Weights of a small mixture-of-experts language model, trained from scratch on English Wikipedia.
Size: 13 layers, vocabulary 32768.
Experts: 224 SwiGLU neurons an expert, 1 pick a token.
Below are experts of layer 4 (counted from 0) of a mixture-of-experts language model. Rows are named router (the router's row for the expert), gate (a neuron's input weights, with its number), up (a neuron's input weights, with its number), down (a neuron's output weights, with its number) and show model dimensions 0-223. Each number is 200 + 20 x the weight over its row's rms, rounded and kept within 0 to 999.
Before each expert's rows: "comes before" lists some tokens at least twice as common just after its tokens as in all text; "comes after" lists some tokens at least twice as common just before its tokens as in all text. This comes from a sample of Wikipedia text that the model never trained on. Tokens count by the router's weight.

# expert 9
comes before: "\n\n", "0", " The", " He", "3", "5"
comes after: "0", "3", "1", "2", "4", "5"
router,233,185,194,187,179,202,192,214,167,192,201,164,225,210,185,225,200,192,217,186,178,197,157,217,206,204,257,198,186,146,205,211,214,199,192,163,194,225,187,224,197,188,184,189,190,175,200,180,211,215,194,209,199,213,194,182,230,201,219,217,178,168,235,198,180,179,181,179,182,226,223,231,167,175,168,196,201,225,198,227,202,176,224,223,178,181,164,166,222,220,178,171,225,207,222,216,239,215,156,212,205,219,234,232,197,213,194,215,183,239,205,213,204,199,200,217,200,192,220,216,204,217,202,198,162,213,209,198,175,211,208,151,232,207,232,199,194,191,217,214,208,195,208,183,202,191,172,184,201,205,175,216,169,190,176,203,179,186,231,204,219,181,224,169,167,159,196,198,181,192,224,188,175,187,178,216,208,190,216,217,211,168,211,211,206,228,238,193,202,209,223,230,184,183,215,195,230,221,210,186,196,210,210,229,198,179,193,197,206,206,234,209,197,240,172,213,217,197,200,191,170,196,224,182
gate3,212,213,180,220,193,202,187,213,229,209,220,207,245,214,230,221,228,205,230,232,204,225,207,211,184,206,209,195,207,195,226,177,242,209,212,241,209,205,194,155,203,184,223,220,173,192,166,197,198,209,203,209,199,177,195,224,226,208,205,196,223,212,195,194,199,202,197,214,207,179,210,193,213,187,217,202,246,162,154,192,216,197,233,165,172,196,194,184,222,227,235,227,196,216,189,207,185,196,207,191,155,185,200,191,209,189,227,185,233,187,180,201,201,184,187,213,194,205,224,186,190,216,174,207,216,177,208,181,240,185,209,176,196,217,188,211,206,221,199,209,191,147,193,196,181,235,177,212,237,220,222,213,210,185,215,204,221,215,166,214,206,216,181,217,177,211,177,185,236,176,174,228,198,216,181,221,215,202,193,171,200,163,215,181,179,172,204,209,192,169,221,232,155,246,184,193,187,205,219,168,190,241,199,206,206,201,199,215,169,168,201,201,226,172,218,195,187,229,183,212,228,230,204,196
up3,183,203,235,168,193,192,224,190,186,185,197,184,165,161,175,183,166,200,152,196,205,172,203,180,226,183,206,211,170,211,173,217,180,187,177,162,207,194,198,247,189,219,210,177,235,194,223,204,225,211,197,215,227,199,210,188,174,213,200,235,207,189,205,218,187,191,200,212,185,221,198,191,197,209,187,205,162,237,218,199,181,216,166,220,247,201,214,225,205,174,172,187,222,185,221,190,213,203,196,207,239,235,184,221,201,216,170,187,180,196,213,200,214,226,222,181,210,171,191,209,199,208,210,213,174,228,204,216,185,215,195,213,192,184,210,174,205,179,207,192,201,239,230,193,209,198,218,200,179,176,203,207,196,202,192,213,192,212,226,193,212,202,221,195,236,187,221,198,164,207,220,151,200,174,233,184,197,217,213,232,192,217,202,228,226,236,210,172,226,212,178,165,240,174,191,206,235,186,181,221,223,167,222,217,200,186,208,196,240,224,194,195,175,230,168,218,208,175,216,190,174,186,197,198
down3,207,236,211,255,220,199,231,198,223,218,207,204,211,207,230,198,195,209,202,244,175,206,199,230,172,226,197,217,200,202,236,185,186,196,214,245,174,199,193,164,200,182,207,223,212,257,206,209,212,166,206,203,199,154,205,194,190,213,199,176,203,199,196,202,221,199,230,217,202,178,227,182,212,198,202,200,210,178,187,182,206,198,195,198,215,207,156,209,220,196,197,205,195,215,190,222,230,219,199,181,173,176,185,147,227,224,205,212,231,184,192,192,178,216,172,199,190,200,197,176,161,188,191,193,161,181,216,177,249,185,167,197,201,189,208,220,193,217,205,213,195,215,182,206,217,247,188,212,219,248,229,161,186,210,232,198,229,198,237,195,197,187,213,239,219,205,218,242,209,187,210,209,183,204,218,209,191,167,195,196,206,194,194,178,196,180,220,234,185,166,191,203,213,194,188,195,237,212,224,204,162,194,192,206,179,200,172,230,179,181,216,212,186,176,195,186,230,206,188,167,212,202,214,197

# expert 8
comes before: " | ", " |", "; ", "\n\n", ".", ") | "
comes after: "–", " | ", ".", "1", "; ", "-"
router,213,173,176,188,202,186,196,238,173,186,178,178,222,192,206,213,206,165,217,159,182,209,190,226,215,183,197,226,215,181,200,199,196,229,210,140,192,226,205,175,171,206,182,218,185,187,191,207,202,206,204,209,207,212,184,180,230,176,190,180,197,166,213,179,196,191,183,217,198,196,188,232,189,192,202,180,216,216,193,183,187,207,241,201,187,179,205,187,225,199,206,179,219,224,180,188,198,222,182,209,187,221,209,188,184,192,202,185,208,235,216,207,205,219,219,235,195,194,156,230,188,209,206,228,191,158,186,224,182,168,236,192,226,196,193,172,196,191,232,224,207,212,189,191,205,188,168,185,163,249,193,185,201,147,228,192,227,203,234,192,225,209,201,189,198,210,217,169,184,178,215,172,183,197,221,233,211,195,174,191,181,181,213,172,224,215,220,210,238,190,248,219,185,182,204,200,213,219,194,219,184,175,197,188,167,196,209,186,225,228,219,200,213,170,157,236,198,210,207,231,198,199,196,160
gate4,228,203,223,198,218,225,243,200,216,202,198,183,212,218,193,185,224,189,233,209,198,199,215,199,258,189,179,214,183,212,174,219,217,201,207,229,160,188,204,225,152,185,240,178,216,168,190,213,175,202,211,218,216,169,172,168,200,221,226,210,206,169,196,181,200,170,181,202,171,209,212,231,217,136,206,200,204,191,223,212,229,215,186,223,185,230,194,213,189,200,212,191,177,178,248,199,194,218,213,204,183,200,196,219,227,196,207,179,193,200,205,189,189,213,199,169,157,212,191,210,209,207,226,192,199,208,197,175,212,229,175,215,186,206,203,220,202,210,172,223,165,154,179,187,201,216,193,229,226,219,240,190,217,161,178,215,194,211,207,203,176,185,234,222,209,200,211,213,160,203,156,209,225,243,196,175,198,202,201,202,193,234,195,210,209,209,216,164,167,175,189,217,209,178,207,196,211,190,171,188,198,211,219,187,219,176,208,159,207,193,194,205,172,201,197,202,193,195,202,213,173,183,197,177
up4,192,164,222,201,196,225,205,172,210,186,216,192,187,204,181,204,214,184,190,248,209,201,214,196,191,163,202,234,192,220,185,194,202,174,170,227,228,205,220,237,203,179,207,198,197,150,157,197,231,198,189,214,243,203,195,180,206,203,169,224,208,191,187,190,241,170,204,222,210,232,192,192,211,166,212,200,218,203,196,196,205,205,165,163,175,205,249,198,231,200,230,235,193,186,234,183,203,191,210,223,191,190,209,168,231,209,203,224,207,207,200,196,189,229,169,210,148,212,190,199,196,185,191,224,221,209,207,189,197,201,217,169,198,202,187,187,212,188,197,226,200,204,169,209,156,194,205,208,232,178,214,206,224,187,160,194,201,201,206,174,186,157,197,231,182,181,192,191,195,188,156,220,184,211,220,166,187,214,198,176,206,192,192,197,238,181,204,208,221,164,216,189,213,210,224,202,210,175,190,231,199,219,240,206,167,179,223,208,189,190,173,195,195,185,207,214,224,199,230,219,162,230,197,203
down4,161,177,226,183,162,197,213,238,196,210,171,214,201,189,204,171,211,204,199,216,198,202,210,165,203,222,195,214,161,212,203,196,195,198,186,193,197,261,230,179,180,222,190,202,175,184,212,206,192,187,210,174,212,228,202,181,212,204,188,205,228,203,208,197,187,242,189,223,197,192,202,215,141,208,208,208,222,188,179,251,213,186,198,197,193,167,157,206,188,252,180,193,180,208,201,216,226,188,198,174,239,223,259,234,183,202,196,191,212,218,188,156,220,174,196,189,205,204,224,176,198,223,203,216,206,241,197,213,201,181,201,175,203,209,179,216,222,203,223,179,203,177,238,219,238,184,195,211,206,156,225,232,182,192,205,177,171,175,177,201,183,171,171,207,243,195,202,182,191,175,191,195,222,233,187,223,177,198,213,190,209,212,211,181,213,203,223,220,211,206,203,190,197,209,180,210,200,199,218,209,211,198,207,192,208,192,212,193,227,183,219,213,201,180,199,200,223,149,215,204,172,188,187,186

# expert 5
comes before: "\n", "| ", "-", "|", "The", "- "
comes after: "\n", "\n\n", " |", ")", "==", " |  |"
router,231,183,201,162,182,207,208,172,173,161,210,186,230,186,151,198,173,216,207,237,186,182,178,209,205,178,179,177,203,206,201,227,168,189,224,210,176,247,196,174,221,197,188,197,229,182,215,183,204,175,192,226,197,218,185,219,190,232,213,142,191,216,204,215,210,204,155,199,219,206,217,190,227,217,204,228,196,208,212,216,198,181,183,213,184,217,212,182,181,231,224,208,190,137,203,200,184,183,223,206,214,197,181,177,215,184,231,224,170,227,191,191,172,182,219,214,180,202,196,181,217,225,183,176,194,208,212,229,200,198,174,230,223,207,203,202,171,196,204,224,163,215,200,213,197,223,190,195,219,206,227,208,240,211,186,164,219,212,205,166,176,181,177,216,212,202,190,208,197,190,190,189,165,219,206,222,187,209,215,179,210,220,183,211,206,219,205,198,242,227,218,219,205,245,206,215,176,200,179,219,173,203,208,231,193,183,197,230,186,168,204,195,181,194,225,160,203,181,184,218,180,214,212,215
gate2,178,209,221,200,180,204,218,205,181,214,175,198,239,171,218,186,212,174,174,179,238,216,244,233,224,223,198,191,204,177,201,181,193,198,223,207,223,164,198,230,200,200,162,213,196,191,178,205,210,172,221,221,197,192,183,162,173,195,225,207,204,204,176,164,212,194,215,199,214,209,195,199,181,186,209,194,208,209,181,184,183,180,232,182,204,204,226,225,226,180,177,212,194,209,222,239,211,211,205,195,205,182,190,216,197,198,199,204,196,161,182,215,246,228,190,236,261,175,206,174,210,187,220,235,217,164,201,197,200,192,156,200,201,231,192,190,210,199,222,198,197,202,170,185,208,209,172,190,215,206,185,200,190,191,190,199,210,215,145,196,193,155,235,227,161,177,205,219,189,174,214,167,216,199,227,203,221,230,196,193,176,188,221,168,182,180,180,187,194,237,172,196,183,207,145,173,187,191,204,184,171,162,200,209,207,201,208,203,206,191,220,186,187,206,177,206,204,199,200,189,232,178,179,208
up2,240,183,198,197,179,189,196,222,190,217,193,215,186,175,217,214,206,203,219,213,240,202,194,187,191,209,202,206,253,187,181,160,180,209,218,199,213,209,160,208,193,203,202,216,217,233,181,202,190,189,234,212,227,203,210,175,247,209,192,197,174,209,210,211,210,211,205,220,201,177,203,199,190,203,211,232,174,201,187,218,194,210,201,207,241,183,211,213,211,186,196,196,206,163,222,226,218,165,225,212,190,193,218,157,193,203,207,209,211,191,213,189,194,196,182,204,245,170,159,198,211,211,225,219,187,196,175,172,179,240,176,207,189,203,175,209,162,196,211,170,182,193,198,205,194,216,156,182,217,208,158,196,223,175,208,220,195,213,173,197,170,169,183,196,161,191,215,222,185,177,157,193,209,201,227,208,199,171,198,197,224,169,204,201,180,177,183,218,202,195,169,237,181,199,185,169,184,216,202,182,196,151,161,212,201,237,239,166,193,187,201,207,215,214,202,182,200,242,232,208,208,181,166,178
down2,187,151,192,192,192,180,182,217,201,186,167,200,230,220,207,233,200,183,196,215,201,216,197,213,190,210,227,165,212,227,211,210,159,189,178,137,177,180,230,155,236,236,216,180,183,180,200,195,204,199,211,214,242,190,198,177,214,164,186,194,188,211,200,224,189,197,169,197,157,195,171,196,144,186,212,195,199,224,231,232,210,192,213,195,207,179,194,213,189,217,179,218,183,200,184,205,203,185,161,211,177,231,186,196,200,217,205,193,182,188,217,198,176,175,195,204,219,198,215,227,210,212,199,219,220,191,169,214,163,174,209,203,203,195,214,205,180,198,220,209,187,167,201,211,195,207,210,184,183,216,193,219,212,188,195,192,207,193,187,210,221,148,206,206,186,184,166,223,207,233,169,225,197,175,177,250,184,188,167,167,209,183,262,178,201,178,177,212,198,189,234,214,157,203,193,207,182,184,208,224,229,200,205,193,206,195,197,177,215,193,195,206,175,188,187,211,176,196,207,171,197,216,197,197